From a checkpoint of a small mixture-of-experts model trained on Wikipedia.
Experts: 256 experts in each of 6 layers, 8 picks a token, a sigmoid router, a shared expert of 64 neurons.
Below are experts of layer 4 (counted from 0) of a mixture-of-experts language model. Rows are named router (the router's row for the expert), gate (a neuron's input weights, with its number), up (a neuron's input weights, with its number) and show model dimensions 0-191. Each number is 50 + 12 x the weight over its row's rms, rounded and kept within 0 to 99.
After each expert's rows: a language model's description of what the expert responds to; "gets" lists some tokens that make up at least twice as much of what it gets as of all text. This comes from a sample of Wikipedia text that the model never trained on. Tokens count by the router's weight.

# expert 35
router:47 54 43 26 43 53 34 53 61 49 40 56 64 51 45 55 29 48 74 57 58 47 35 63 50 63 54 69 69 50 54 41 56 53 40 39 55 51 31 62 37 46 43 68 42 51 40 54 35 62 36 55 42 59 57 51 59 46 51 63 65 55 82 56 52 41 49 61 71 44 32 42 74 42 59 43 66 57 64 28 64 48 64 53 60 43 58 47 71 23 58 34 52 42 52 46 35 20 51 37 63 47 48 58 56 65 47 54 62 39 49 37 49 44 40 36 67 70 46 33 47 49 60 45 35 38 72 56 44 46 49 32 68 40 56 54 67 58 32 38 59 65 54 47 57 35 62 47 35 48 50 57 58 39 28 42 41 60 45 51 56 63 21 55 57 59 47 45 40 33 52 64 60 56 28 37 43 50 56 30 28 64 65 52 50 49 19 43 30 20 44 47
gate0:38 36 35 48 43 46 50 56 61 71 51 73 78 49 46 42 39 49 65 40 27 48 58 63 57 62 35 64 49 46 41 46 52 44 68 49 32 70 38 63 39 49 34 57 46 49 33 53 25 47 44 14 43 52 62 56 43 45 48 45 69 69 73 55 55 54 39 58 60 52 54 52 51 51 49 30 44 59 66 40 58 58 45 44 43 59 48 64 52 68 47 42 34 38 76 59 36 48 33 35 50 38 65 43 59 44 32 70 71 68 46 38 37 66 81 50 55 34 64 51 43 60 62 44 60 52 46 52 27 61 52 53 63 62 50 45 42 36 41 38 61 51 49 43 48 46 47 49 56 45 62 57 34 48 64 64 58 61 56 75 49 47 44 48 43 52 59 39 68 43 32 62 44 80 61 26 19 41 52 29 37 43 49 48 31 54 66 46 52 39 61 52
up0:54 49 50 64 42 44 50 55 44 52 45 26 34 58 58 59 42 63 42 63 53 40 78 44 51 54 57 34 45 51 49 53 36 35 32 58 60 61 68 40 51 76 46 53 51 43 77 44 65 46 35 58 38 46 40 43 48 48 47 52 37 49 28 60 43 52 75 52 45 65 56 48 48 60 53 52 48 47 22 36 57 29 43 63 53 65 49 46 33 69 64 69 59 22 42 44 62 58 65 66 47 71 38 46 58 43 61 57 32 41 59 72 47 29 19 44 53 41 38 52 45 44 47 43 47 66 55 50 37 45 49 63 32 64 59 58 65 53 73 45 68 51 59 46 53 55 41 42 44 59 40 27 42 47 58 46 65 33 39 39 50 38 57 34 52 69 31 45 38 53 71 34 55 44 40 78 59 62 56 72 78 51 47 35 52 48 59 69 50 66 54 71
Table cell numbers. Numbers and pipes inside wiki tables, with sports statistics, points and vote counts, plus digits in chemical identifier strings.
gets: " |\n", "0", " |", "3", "4", "5"

# expert 39
router:39 51 36 29 52 54 44 60 73 32 33 46 59 48 48 37 28 29 64 80 53 37 48 50 82 38 47 69 65 52 61 44 49 45 40 52 56 55 49 34 45 72 35 50 25 60 51 54 50 54 41 60 50 54 44 59 59 45 38 58 52 50 79 51 68 47 43 48 57 53 39 64 67 57 44 50 52 46 39 32 34 55 51 49 53 44 58 31 72 39 45 43 47 38 51 56 59 31 24 49 41 40 36 41 57 52 58 33 44 40 60 46 55 59 60 65 65 64 49 47 44 60 61 48 29 26 51 20 54 68 64 43 52 50 69 50 55 42 61 67 61 30 48 37 52 58 42 46 43 52 38 64 58 58 70 43 47 66 50 71 32 44 38 57 65 53 42 60 38 51 55 47 32 52 42 15 44 31 40 44 54 44 57 48 58 13 33 56 50 58 51 47
gate0:49 51 38 48 68 40 55 38 50 42 55 39 39 46 23 51 44 32 70 53 49 68 50 51 58 29 60 59 67 39 68 42 47 55 44 45 55 61 55 18 35 62 57 57 65 53 48 51 21 50 64 45 45 43 51 62 40 28 46 58 65 58 69 71 46 48 70 35 34 42 47 61 47 65 65 34 59 36 05 58 60 60 62 47 59 36 49 49 72 49 56 43 49 46 53 35 42 62 50 46 52 53 44 46 55 41 42 53 53 56 35 70 42 40 46 46 68 47 24 48 57 28 63 68 34 59 64 43 56 65 53 40 63 42 73 52 70 42 65 67 62 39 38 48 46 71 41 49 46 44 80 50 43 50 63 37 47 62 50 41 41 36 52 53 43 68 33 47 32 56 36 33 58 69 62 44 50 49 49 56 63 50 36 40 52 61 27 40 52 38 49 65
up0:56 34 56 69 49 57 51 70 63 65 45 66 64 34 64 62 30 58 36 55 53 51 39 49 75 55 45 37 45 42 40 27 42 46 52 61 33 30 53 67 68 59 24 46 52 29 44 39 63 53 37 47 60 39 38 58 48 56 59 50 59 76 42 31 32 47 32 59 55 48 54 53 62 41 38 60 36 44 63 40 45 64 36 43 53 69 40 60 24 38 50 54 60 46 47 53 52 32 42 49 58 62 63 44 62 53 58 37 69 40 41 54 54 34 42 39 50 49 84 64 25 61 25 25 61 62 56 36 55 56 56 51 36 50 42 60 62 47 53 41 53 55 55 52 63 62 44 80 64 39 26 69 43 56 52 54 56 36 48 57 39 52 45 65 53 30 33 63 65 46 50 59 35 52 49 53 45 57 54 28 50 48 45 53 53 67 62 62 53 62 79 42
Table and list delimiters. Pipes opening table rows and dashes opening list items at line starts, plus succession-box words like Preceded, and boxing results TKO, Decision.
gets: "|", " |", "-", " TKO", " Decision", " Special"

# expert 47
router:53 54 68 44 46 38 67 50 67 58 49 54 44 23 62 44 54 62 49 67 38 50 54 42 75 37 60 72 65 46 45 43 54 59 57 37 50 52 44 51 25 62 35 33 55 50 45 70 48 64 57 47 50 53 72 47 50 55 40 52 54 49 72 54 40 56 55 35 61 57 16 37 75 47 34 48 39 44 71 31 71 41 46 58 43 45 60 33 62 42 65 54 58 42 42 55 47 32 39 51 65 32 37 70 47 62 61 74 77 61 61 54 62 50 48 48 62 63 57 56 55 57 62 35 48 47 51 49 37 54 72 63 54 29 57 48 49 72 63 48 51 83 46 47 42 36 55 69 57 40 45 55 52 51 37 60 58 72 58 46 50 40 37 61 61 54 32 30 39 64 62 44 32 39 69 31 49 50 46 63 39 48 52 61 45 18 30 42 49 55 47 45
gate0:72 54 54 33 55 44 64 44 59 44 62 51 50 53 43 52 60 53 54 46 29 28 57 36 63 41 34 68 64 46 62 23 40 38 46 36 57 41 45 20 53 71 50 55 59 45 72 38 26 43 57 55 38 55 47 41 55 55 45 42 32 65 51 55 41 74 45 63 48 53 58 46 55 40 45 56 47 62 38 30 59 33 43 30 54 48 54 55 47 48 67 65 51 46 46 44 56 58 50 45 67 55 54 59 29 39 72 37 68 42 59 22 57 51 67 60 59 77 28 54 32 40 60 37 55 39 61 59 48 43 53 30 64 60 60 46 58 48 80 37 59 62 63 54 48 32 80 46 56 56 75 54 45 30 61 56 51 63 47 43 67 46 51 34 60 64 37 41 53 55 37 34 30 24 39 32 58 40 30 57 55 36 52 54 49 38 58 51 49 42 46 48
up0:58 53 55 33 47 57 65 33 52 29 56 56 61 49 40 52 42 19 59 45 52 39 61 34 45 38 41 44 66 36 73 42 46 56 19 21 64 51 58 56 48 54 37 52 47 37 67 42 54 58 36 59 56 47 49 53 41 60 47 43 42 51 38 75 62 59 54 69 72 56 57 45 46 49 33 55 27 42 32 27 62 42 34 45 60 54 55 71 54 49 55 57 74 53 48 46 66 39 64 54 44 57 44 51 41 48 54 39 53 52 57 13 57 54 48 36 50 47 43 64 36 32 69 48 69 34 66 44 38 38 64 48 58 59 40 47 57 72 62 30 75 67 42 60 33 51 64 68 45 46 61 64 38 33 51 67 53 57 28 36 57 51 59 34 63 55 52 30 59 46 59 53 41 34 41 56 47 36 29 37 52 32 35 51 61 62 60 40 32 51 46 47
Paragraph and heading breaks. Sentence-final periods followed by blank lines, plus == heading markers and line breaks that end sections or table blocks.
gets: ".\n\n", ".", "\n\n", "==", " |\n\n", "==="

# expert 34
router:44 44 49 47 62 74 43 55 51 51 24 38 55 52 59 62 24 45 48 48 43 43 43 33 52 64 35 50 71 57 63 35 61 49 44 58 47 53 73 38 51 39 52 45 34 79 40 52 46 53 49 28 53 64 64 35 49 51 37 50 35 45 49 60 39 59 63 40 37 49 44 51 79 49 62 53 47 28 78 38 42 60 74 38 40 49 64 70 61 45 56 63 46 34 56 65 61 47 37 61 55 28 35 39 52 43 54 53 63 51 34 59 60 41 62 36 49 50 55 36 58 52 62 35 43 45 75 54 52 54 53 39 54 48 68 52 63 44 57 60 67 52 73 30 34 36 31 49 33 67 43 72 43 40 55 51 60 39 44 42 31 65 18 60 52 30 46 19 48 56 55 66 37 68 46 52 40 44 50 47 40 53 46 48 71 36 47 26 41 49 55 43
gate0:58 42 42 64 26 50 40 45 61 49 38 43 74 48 46 52 50 23 39 44 50 43 46 52 61 55 41 46 41 49 53 58 54 53 45 60 48 63 66 67 39 73 59 67 53 50 49 62 75 72 45 50 73 25 44 49 45 42 71 54 45 48 71 57 68 37 67 52 53 42 54 45 70 22 38 53 55 48 61 53 42 80 54 34 30 40 59 79 38 43 65 55 59 52 49 63 47 49 60 59 54 24 59 34 71 50 53 67 46 63 36 57 66 65 47 52 47 70 45 40 56 52 47 46 66 35 50 62 61 54 56 72 36 60 53 43 43 48 43 36 62 47 53 37 34 62 55 79 62 48 50 57 60 46 42 58 36 47 49 56 50 38 18 48 56 59 40 61 51 93 45 48 49 38 36 44 48 48 40 24 34 58 49 57 52 60 59 49 51 60 66 47
up0:46 76 79 46 50 50 47 43 54 47 65 57 49 40 36 44 46 56 40 43 41 55 66 47 49 46 72 28 55 45 27 50 37 53 55 34 70 35 50 44 38 43 55 64 55 35 44 56 31 46 53 46 44 66 51 26 62 63 35 60 50 37 47 51 60 63 32 38 55 48 47 53 57 68 47 38 63 51 79 52 55 36 51 49 47 62 45 32 47 52 52 68 64 65 37 52 49 39 12 57 35 71 54 49 32 42 52 41 51 38 50 40 57 64 32 59 29 50 57 49 47 66 57 28 45 41 38 37 54 48 46 36 54 47 47 40 17 36 58 61 57 38 57 60 49 70 32 36 50 51 54 48 55 52 53 43 58 70 49 48 48 36 39 53 29 72 76 69 42 23 49 52 33 50 54 29 53 39 65 65 71 58 58 44 43 74 53 27 60 44 52 53
To and modal verbs. The word to after verbs and in from–to ranges, plus into, through and modals like would, can and may before verbs.
gets: " to", " into", " from", " for", " would", " in"

# expert 18
router:30 51 76 45 56 69 53 50 57 47 40 24 30 34 38 40 40 37 58 61 46 64 50 68 50 30 37 55 65 64 56 47 41 59 53 40 41 75 53 59 48 60 38 35 45 36 52 52 40 66 44 34 39 31 57 19 35 46 45 71 47 46 68 40 61 58 65 60 78 32 34 45 68 47 44 40 37 48 48 44 36 38 35 38 75 51 69 36 51 42 50 59 28 53 61 51 55 53 28 54 39 55 61 54 54 58 50 52 38 50 56 73 44 59 53 58 54 43 66 51 57 46 71 35 39 57 59 22 39 57 67 39 70 59 64 52 59 46 48 60 60 59 64 53 53 43 62 54 60 57 23 64 70 50 43 36 31 71 45 61 32 68 35 39 44 54 43 49 48 51 48 54 52 50 31 45 63 35 56 50 49 72 42 55 73 41 52 47 42 44 57 45
gate0:30 47 72 59 55 71 55 55 56 58 37 39 50 44 52 63 66 36 54 42 33 67 66 58 65 43 54 44 53 53 44 43 53 53 32 52 55 65 59 56 46 78 42 30 53 45 47 38 30 84 48 51 45 47 62 49 62 44 58 55 61 63 72 57 43 44 30 43 46 57 61 64 62 41 57 63 62 74 32 42 48 35 51 48 56 63 36 79 61 53 61 66 35 62 58 47 38 60 66 33 59 58 65 51 47 74 43 47 54 58 62 64 55 35 33 47 53 54 42 40 48 43 37 28 50 36 57 19 31 62 45 53 42 46 58 53 65 48 60 38 45 19 46 24 59 36 72 60 43 21 45 53 48 32 58 56 35 47 33 40 60 28 58 56 49 53 24 40 48 48 59 55 51 60 53 59 58 50 46 44 46 66 50 51 50 53 46 37 68 41 47 75
up0:56 49 48 42 57 72 59 54 77 71 61 49 39 32 47 44 52 53 49 55 32 53 51 39 71 54 52 54 51 58 49 71 37 53 51 74 34 52 57 61 36 67 53 23 64 49 49 28 49 62 55 37 49 30 52 35 58 51 71 45 48 56 46 16 40 30 45 38 56 64 61 59 63 35 65 44 53 44 24 28 38 37 41 69 53 46 39 68 72 44 33 36 46 61 66 36 69 51 59 36 55 46 73 34 40 43 45 54 51 56 56 68 76 43 60 50 55 40 57 60 63 50 67 51 59 37 47 33 36 56 42 61 43 44 54 39 57 37 46 40 47 35 73 46 69 51 56 51 38 57 52 39 47 24 52 45 42 62 66 42 30 52 70 59 38 55 50 30 39 51 50 62 55 61 33 57 54 50 36 48 45 49 41 51 63 47 63 39 36 53 59 79
Office and title phrases. Function words and punctuation inside job titles and honours, such as the of in Member of, commas after Chairman, and President, deputy.
gets: " of", ":", " the", ".", " a", "-"

# expert 38
router:39 50 44 28 69 54 48 42 68 34 56 51 39 27 49 52 17 55 47 51 59 57 35 43 81 61 57 61 51 56 70 35 58 49 57 39 56 68 56 45 50 71 24 54 34 36 31 60 57 57 41 46 47 79 56 66 52 49 57 69 48 24 65 59 48 54 58 51 58 51 37 58 62 48 47 49 46 47 41 42 46 48 61 55 62 73 48 33 62 17 61 44 39 53 32 68 45 30 23 61 66 42 27 49 70 56 47 51 59 51 65 67 70 38 41 56 60 55 42 32 46 42 66 45 41 26 71 43 49 61 59 59 56 35 70 34 54 55 40 42 54 56 53 66 31 60 44 70 35 59 42 59 44 59 35 48 52 63 47 63 49 53 38 46 56 55 58 43 57 41 60 47 45 49 33 46 54 39 49 55 47 69 48 45 42 23 42 51 43 29 47 48
gate0:29 79 56 49 64 68 62 37 51 52 62 50 39 43 46 46 34 34 35 55 46 69 61 65 45 76 38 70 63 24 67 20 40 65 58 38 50 51 49 39 39 47 55 58 32 30 50 29 55 38 53 40 45 63 59 58 59 47 38 58 63 57 41 54 35 56 55 42 63 37 56 41 58 32 48 66 47 29 51 32 33 50 40 56 45 62 40 71 46 43 42 37 66 48 51 54 50 34 37 70 55 56 64 38 42 59 50 40 51 43 31 59 54 14 44 29 43 62 41 33 56 52 38 37 36 57 74 49 59 52 44 65 59 44 60 47 46 57 37 56 68 46 49 49 42 59 44 55 29 54 30 44 23 41 35 48 47 60 52 70 41 57 47 55 53 50 37 53 58 45 37 54 39 37 59 52 28 51 70 54 55 64 70 69 43 44 47 56 30 56 28 43
up0:65 37 33 69 20 32 30 59 25 56 48 43 53 48 37 45 53 57 69 75 54 34 44 42 73 29 45 39 42 57 37 72 64 61 42 55 68 68 53 50 51 62 44 59 50 71 50 64 51 49 37 49 54 49 54 48 31 61 65 68 44 32 56 37 57 55 47 59 41 50 30 58 50 48 46 56 56 69 36 48 68 49 49 27 39 56 57 34 55 70 44 51 09 57 40 50 64 55 67 39 39 45 40 63 67 40 37 74 63 65 35 44 56 68 51 64 34 49 58 50 52 55 59 67 57 54 49 49 33 66 46 31 50 68 53 57 67 52 60 51 40 59 45 42 41 44 57 43 52 30 73 52 66 65 55 44 65 33 41 40 47 46 26 43 66 44 43 38 37 37 42 66 55 58 45 61 60 47 56 48 46 55 42 54 42 63 49 45 64 39 67 35
Table and heading markup. Table cell bars, section heading equals signs and list dashes, especially in results or election tables, e.g. Result | Year.
gets: " |", "-", "|", "==", ";", "==="

# expert 56
router:46 73 43 44 40 53 56 50 46 39 52 31 33 49 59 33 18 46 51 63 61 53 46 40 69 45 62 64 71 62 39 52 56 54 44 52 49 43 40 28 60 48 31 32 50 60 57 54 45 62 44 37 67 59 49 61 55 32 51 64 50 70 56 46 68 62 62 47 53 62 65 49 68 57 44 66 30 35 37 42 46 47 56 56 44 44 57 47 60 29 46 41 26 57 36 63 41 48 55 55 57 35 48 81 62 43 49 55 65 55 56 61 68 56 45 60 52 71 46 43 51 53 71 42 37 25 66 45 57 55 59 52 54 53 46 48 66 71 56 40 41 74 51 40 52 66 50 39 47 53 24 48 59 40 46 48 67 68 47 45 44 62 27 54 43 60 48 38 59 24 51 37 70 59 35 45 53 23 52 48 56 46 54 40 72 34 14 59 49 49 49 25
gate0:46 58 43 48 37 33 60 47 58 39 59 42 23 67 51 47 34 39 54 60 49 74 56 50 48 55 43 41 45 46 54 43 36 47 50 48 56 44 53 61 32 65 45 33 35 47 94 57 75 48 72 44 51 78 45 75 36 47 42 49 46 79 52 28 45 56 51 25 46 51 54 64 41 33 54 57 47 60 28 55 58 53 30 64 54 42 52 47 84 50 46 48 60 53 52 50 54 61 55 48 42 35 46 44 29 59 42 61 50 39 66 64 65 51 50 59 54 61 64 48 44 58 69 47 49 37 44 42 62 50 68 54 48 64 44 28 38 65 45 54 43 41 47 46 57 48 33 25 61 45 26 46 43 39 55 62 51 65 50 54 45 56 61 64 40 39 38 45 16 20 30 36 53 54 28 47 46 36 57 46 49 66 50 44 61 50 40 42 49 58 57 70
up0:45 69 71 49 43 25 53 43 42 65 32 52 53 38 63 56 43 40 50 47 49 36 49 49 58 42 57 47 38 50 42 50 57 60 48 53 30 76 59 48 66 44 47 53 52 86 36 61 32 47 62 57 55 62 44 41 39 52 57 42 45 31 52 61 33 62 41 68 60 41 21 35 47 64 31 43 51 33 63 56 41 36 77 59 42 63 35 34 46 56 42 48 59 31 69 36 56 58 41 39 56 40 56 60 64 32 49 59 51 64 40 32 55 59 68 55 48 51 50 72 59 32 56 43 48 44 31 75 12 62 41 39 49 39 58 75 72 23 52 49 37 71 46 52 53 53 45 69 45 54 44 31 65 58 38 55 42 33 62 45 61 52 56 62 51 51 53 48 48 67 57 65 47 49 62 57 56 61 35 45 61 43 44 50 67 72 58 57 39 39 47 41
Infobox line dashes. Line-opening dashes and field names in infobox lists, such as Born, Died, Occupations, Density, Elevation, Full name.
gets: "-", " |", ";", "\n\n", "\n", "201"

# expert 26
router:38 38 48 41 65 41 65 49 63 21 52 42 42 49 58 63 32 38 79 41 34 52 49 57 52 45 43 49 48 68 50 28 46 47 59 30 55 49 45 70 36 52 44 41 33 52 58 73 42 37 53 41 35 56 37 46 52 42 38 46 38 54 51 21 71 53 66 52 47 74 53 46 74 40 57 50 49 44 54 59 58 35 72 57 55 37 57 36 65 28 49 51 47 60 34 50 34 49 52 58 54 36 50 61 55 38 59 57 48 24 46 42 49 70 71 44 47 73 60 48 33 38 61 52 40 54 63 42 63 60 50 58 53 30 59 49 59 46 51 42 65 68 47 57 68 21 51 63 31 57 32 57 47 42 44 23 49 41 49 38 55 51 28 47 42 41 40 46 71 43 70 60 50 47 40 24 57 40 52 44 51 46 67 44 71 29 47 54 45 20 63 45
gate0:31 55 53 49 26 47 51 51 61 61 65 39 45 64 70 35 42 39 50 70 66 37 60 53 50 55 45 77 50 39 56 28 49 43 45 36 60 60 58 55 52 48 40 56 38 74 44 40 59 50 57 57 43 59 29 55 38 55 45 57 73 68 46 69 48 48 52 68 70 47 50 34 29 58 29 41 34 45 42 45 43 39 52 55 57 23 59 61 45 56 52 59 33 47 47 32 51 42 23 55 33 53 49 45 75 40 43 60 37 58 39 42 56 50 78 56 52 57 54 71 32 41 66 59 61 63 48 55 54 35 36 54 32 60 62 60 64 59 44 31 53 54 52 58 69 35 26 46 73 60 46 39 47 56 64 58 35 38 61 37 44 73 17 68 50 39 50 62 48 33 59 50 65 60 37 54 59 47 38 53 58 51 34 46 36 60 47 59 63 27 56 38
up0:53 57 51 44 42 48 46 36 42 39 46 72 58 36 56 50 57 59 58 49 40 48 53 55 43 52 50 59 48 54 61 58 59 39 70 66 48 70 38 55 51 42 46 45 42 47 51 42 43 44 57 51 44 52 73 66 76 59 29 57 53 50 58 53 42 48 35 31 58 56 45 64 59 60 56 52 51 60 43 66 61 52 49 81 62 77 60 51 46 62 45 65 52 58 74 39 51 51 68 46 70 77 57 69 70 47 45 50 70 30 41 54 52 57 52 21 42 42 47 47 70 33 36 29 42 57 53 24 54 50 44 50 56 45 46 24 57 51 38 46 60 40 67 39 30 48 67 49 21 46 49 53 51 48 35 44 51 48 34 62 45 62 61 45 36 48 61 41 70 42 47 80 50 31 85 42 46 80 64 52 50 71 71 58 57 51 60 61 31 57 56 51
Numbers and determiners. Numerals, years, number words and articles opening a phrase or table cell, such as Two, One, 199, 53, A.
gets: " the", " a", ".", " one", " two", " The"

# expert 36
router:52 62 58 32 65 46 57 68 54 44 52 32 63 54 43 62 39 51 66 71 37 80 57 63 43 56 52 53 48 39 61 62 61 57 45 20 43 48 58 59 48 54 37 70 47 59 41 66 50 48 56 58 42 44 58 52 53 36 36 52 48 31 46 26 45 45 39 45 59 65 37 53 58 41 29 57 33 45 67 44 41 44 58 50 54 56 62 44 65 30 42 36 27 34 38 56 51 36 55 68 51 51 52 48 49 51 58 45 53 67 35 58 61 50 61 54 59 77 45 64 62 45 80 34 50 24 68 58 64 42 58 57 44 29 49 30 70 50 44 63 75 70 66 53 66 36 52 59 38 61 37 57 34 14 47 58 48 56 46 61 45 79 34 66 57 52 27 40 60 47 45 47 41 39 37 51 45 47 45 48 31 40 29 54 66 50 47 33 52 52 45 46
gate0:55 70 28 56 41 56 59 59 48 42 48 52 57 31 54 37 67 62 68 47 38 63 54 38 77 56 47 48 65 41 33 51 42 63 61 35 61 53 41 65 35 36 49 57 48 43 69 38 61 52 53 52 51 44 55 31 56 57 36 41 52 50 46 33 42 61 70 48 35 60 42 76 64 42 28 54 38 54 53 50 40 41 47 50 46 52 62 34 61 63 27 46 44 42 46 29 51 68 56 68 50 27 50 40 61 42 63 63 62 40 25 37 61 43 38 53 50 39 51 46 72 35 56 52 63 47 66 45 44 36 39 36 28 36 62 55 42 51 81 67 58 54 52 51 72 25 45 42 45 33 56 67 28 46 34 51 40 60 29 36 28 46 46 37 61 43 49 53 49 67 64 54 35 37 46 56 50 58 59 53 48 37 56 34 48 51 48 62 72 29 77 68
up0:30 66 43 48 29 37 61 48 71 27 43 48 62 40 43 38 44 74 64 40 26 43 53 44 73 45 51 54 67 56 43 40 52 64 45 27 60 51 66 68 56 24 57 65 25 46 73 26 53 38 56 50 42 48 52 39 40 51 52 60 39 65 46 48 73 63 50 66 51 74 50 53 48 52 41 33 38 45 42 50 26 37 62 54 30 50 61 19 53 47 59 71 50 46 53 67 52 59 52 56 52 54 48 44 51 41 42 62 60 38 30 48 42 46 38 53 46 46 41 45 68 19 42 52 45 50 64 55 53 56 54 37 60 43 30 52 55 58 69 63 60 46 57 49 70 41 62 30 43 44 42 70 40 51 34 52 60 41 27 24 50 55 43 47 59 58 41 64 75 47 53 42 65 32 49 33 51 50 68 54 42 50 36 57 49 43 54 48 54 33 72 60
Periods and decimal points. Full stops ending sentences or list numbers, and decimal points inside figures such as $4.2 billion or 39.3.
gets: ".", "–", " by", ").", "\".", ".\""

# expert 17
router:45 68 78 52 31 47 57 38 58 36 44 52 60 35 57 57 35 64 59 49 45 27 46 64 68 54 38 58 36 67 52 37 43 50 36 31 53 47 37 28 14 41 41 60 67 45 62 32 39 54 39 58 44 44 44 46 90 45 46 41 50 42 70 54 49 37 47 49 80 54 49 58 46 75 36 69 47 48 54 41 57 43 55 49 48 59 49 46 61 38 45 42 51 52 57 70 50 52 27 50 45 45 51 54 70 39 56 55 48 52 57 50 50 52 46 35 69 77 41 51 58 23 71 33 22 55 48 36 35 52 46 38 44 52 58 42 53 64 65 60 67 45 62 58 35 23 37 48 53 52 47 64 69 50 28 42 44 53 53 55 55 68 44 55 64 52 53 44 48 53 34 53 35 62 45 57 51 40 67 34 44 49 69 44 69 46 30 49 36 32 50 56
gate0:46 25 48 68 64 73 58 65 45 46 45 66 62 33 73 53 70 58 37 59 53 46 46 54 46 35 47 56 59 62 37 50 60 24 50 42 52 53 46 33 36 63 50 51 55 64 48 47 43 38 52 48 58 29 48 45 67 25 46 55 65 42 57 44 53 48 53 28 46 38 38 51 45 50 45 43 50 54 64 50 24 50 59 75 55 35 50 63 32 59 53 55 30 65 49 72 59 49 45 35 26 16 33 63 38 58 69 47 58 59 37 64 45 52 57 51 49 47 43 46 32 28 42 72 46 49 76 49 48 41 58 53 55 42 62 34 52 55 45 50 50 41 48 52 47 60 47 42 50 41 11 49 60 42 43 46 30 64 46 31 50 69 46 61 49 60 44 33 53 74 64 74 49 31 57 45 57 74 32 44 34 54 70 60 67 53 32 58 58 59 51 47
up0:55 29 52 92 63 63 63 45 45 59 36 59 82 32 49 53 66 74 50 46 45 42 60 72 61 49 40 44 56 60 55 43 47 39 51 56 58 61 39 23 23 65 30 47 66 51 45 53 54 61 60 34 48 37 62 59 66 41 38 52 58 35 50 59 58 46 50 31 38 37 59 65 26 62 38 55 42 52 50 46 41 55 55 54 52 41 43 48 36 63 42 44 25 61 54 91 42 60 55 51 36 43 39 46 57 61 55 48 55 45 56 57 37 46 54 30 58 56 49 54 30 40 51 53 46 42 72 60 54 61 58 61 58 54 51 27 53 59 49 54 45 37 40 45 32 56 53 45 58 46 46 64 41 45 37 42 44 39 45 29 61 49 63 55 37 56 44 35 43 74 75 73 34 38 65 39 33 68 57 41 28 54 45 63 51 38 32 63 53 63 49 54
Final year digits. Last digit or digit pair of years and dates after 201, 199, 178, as in 2002–03, 1787 and 1804.
gets: "4", "3", "5", "2", "6", "8"

# expert 37
router:55 56 54 52 50 70 67 43 59 38 52 55 53 45 65 46 35 41 49 38 50 46 17 54 61 42 48 60 42 48 53 62 72 36 66 44 54 52 47 50 54 59 51 47 30 58 52 53 57 64 35 64 34 62 40 57 77 43 61 52 42 40 60 74 80 66 40 30 57 43 28 42 65 34 56 40 37 25 64 57 54 68 64 46 62 58 47 49 48 59 25 49 30 43 46 61 64 24 46 60 56 40 51 59 42 48 43 34 47 49 40 69 67 47 54 38 60 50 50 68 47 40 60 39 26 46 71 37 57 63 36 60 61 42 56 49 47 41 59 49 64 39 65 56 49 41 56 47 49 50 23 64 47 34 56 41 40 34 40 46 34 53 30 68 59 47 30 56 33 45 40 58 45 63 59 30 51 36 57 43 51 66 75 29 63 48 38 33 37 27 50 44
gate0:68 24 51 71 43 57 41 43 47 35 45 54 27 46 60 31 43 59 47 45 47 45 39 53 53 64 53 69 46 66 35 54 53 46 65 56 38 49 72 69 43 54 53 41 58 62 53 58 40 71 40 29 46 55 66 55 60 53 42 22 67 39 50 57 41 60 58 53 49 53 47 54 47 54 63 67 60 49 74 47 65 58 36 59 58 60 44 31 51 39 45 49 26 51 64 38 44 00 68 62 38 43 51 52 46 50 49 16 54 78 30 62 59 65 36 37 47 50 54 62 42 38 47 46 42 58 48 30 50 49 61 48 49 48 51 38 58 40 44 44 68 33 57 56 65 60 58 55 42 33 55 70 50 42 52 41 49 59 60 47 62 36 36 41 78 58 38 51 54 54 30 60 40 49 58 41 43 43 54 40 52 80 70 32 59 46 64 32 55 55 60 42
up0:36 50 59 92 36 71 62 57 33 27 46 51 37 63 37 47 51 44 29 41 57 42 44 46 47 56 33 75 49 24 40 39 61 38 53 62 54 57 76 60 55 46 53 67 44 58 56 45 37 45 56 45 51 53 51 67 57 55 48 40 40 59 71 55 58 62 58 56 53 45 54 43 67 55 61 43 59 53 47 70 64 46 40 57 36 44 45 42 50 40 31 75 52 53 46 59 69 32 49 39 47 48 59 54 53 52 63 42 62 58 72 73 23 59 42 42 63 38 52 61 47 44 56 42 37 69 26 55 30 50 71 42 51 42 56 63 54 42 58 26 52 45 51 49 62 51 48 53 39 57 37 76 56 54 55 63 59 42 54 47 64 24 50 51 47 47 51 60 38 52 30 51 39 51 46 32 77 27 57 31 53 72 71 58 50 66 59 52 51 52 77 37
Song title words. Words inside quoted song, album and film titles, especially pronouns and verbs like You, Want, Not, Love.
gets: " not", " I", " to", " You", " they", " is"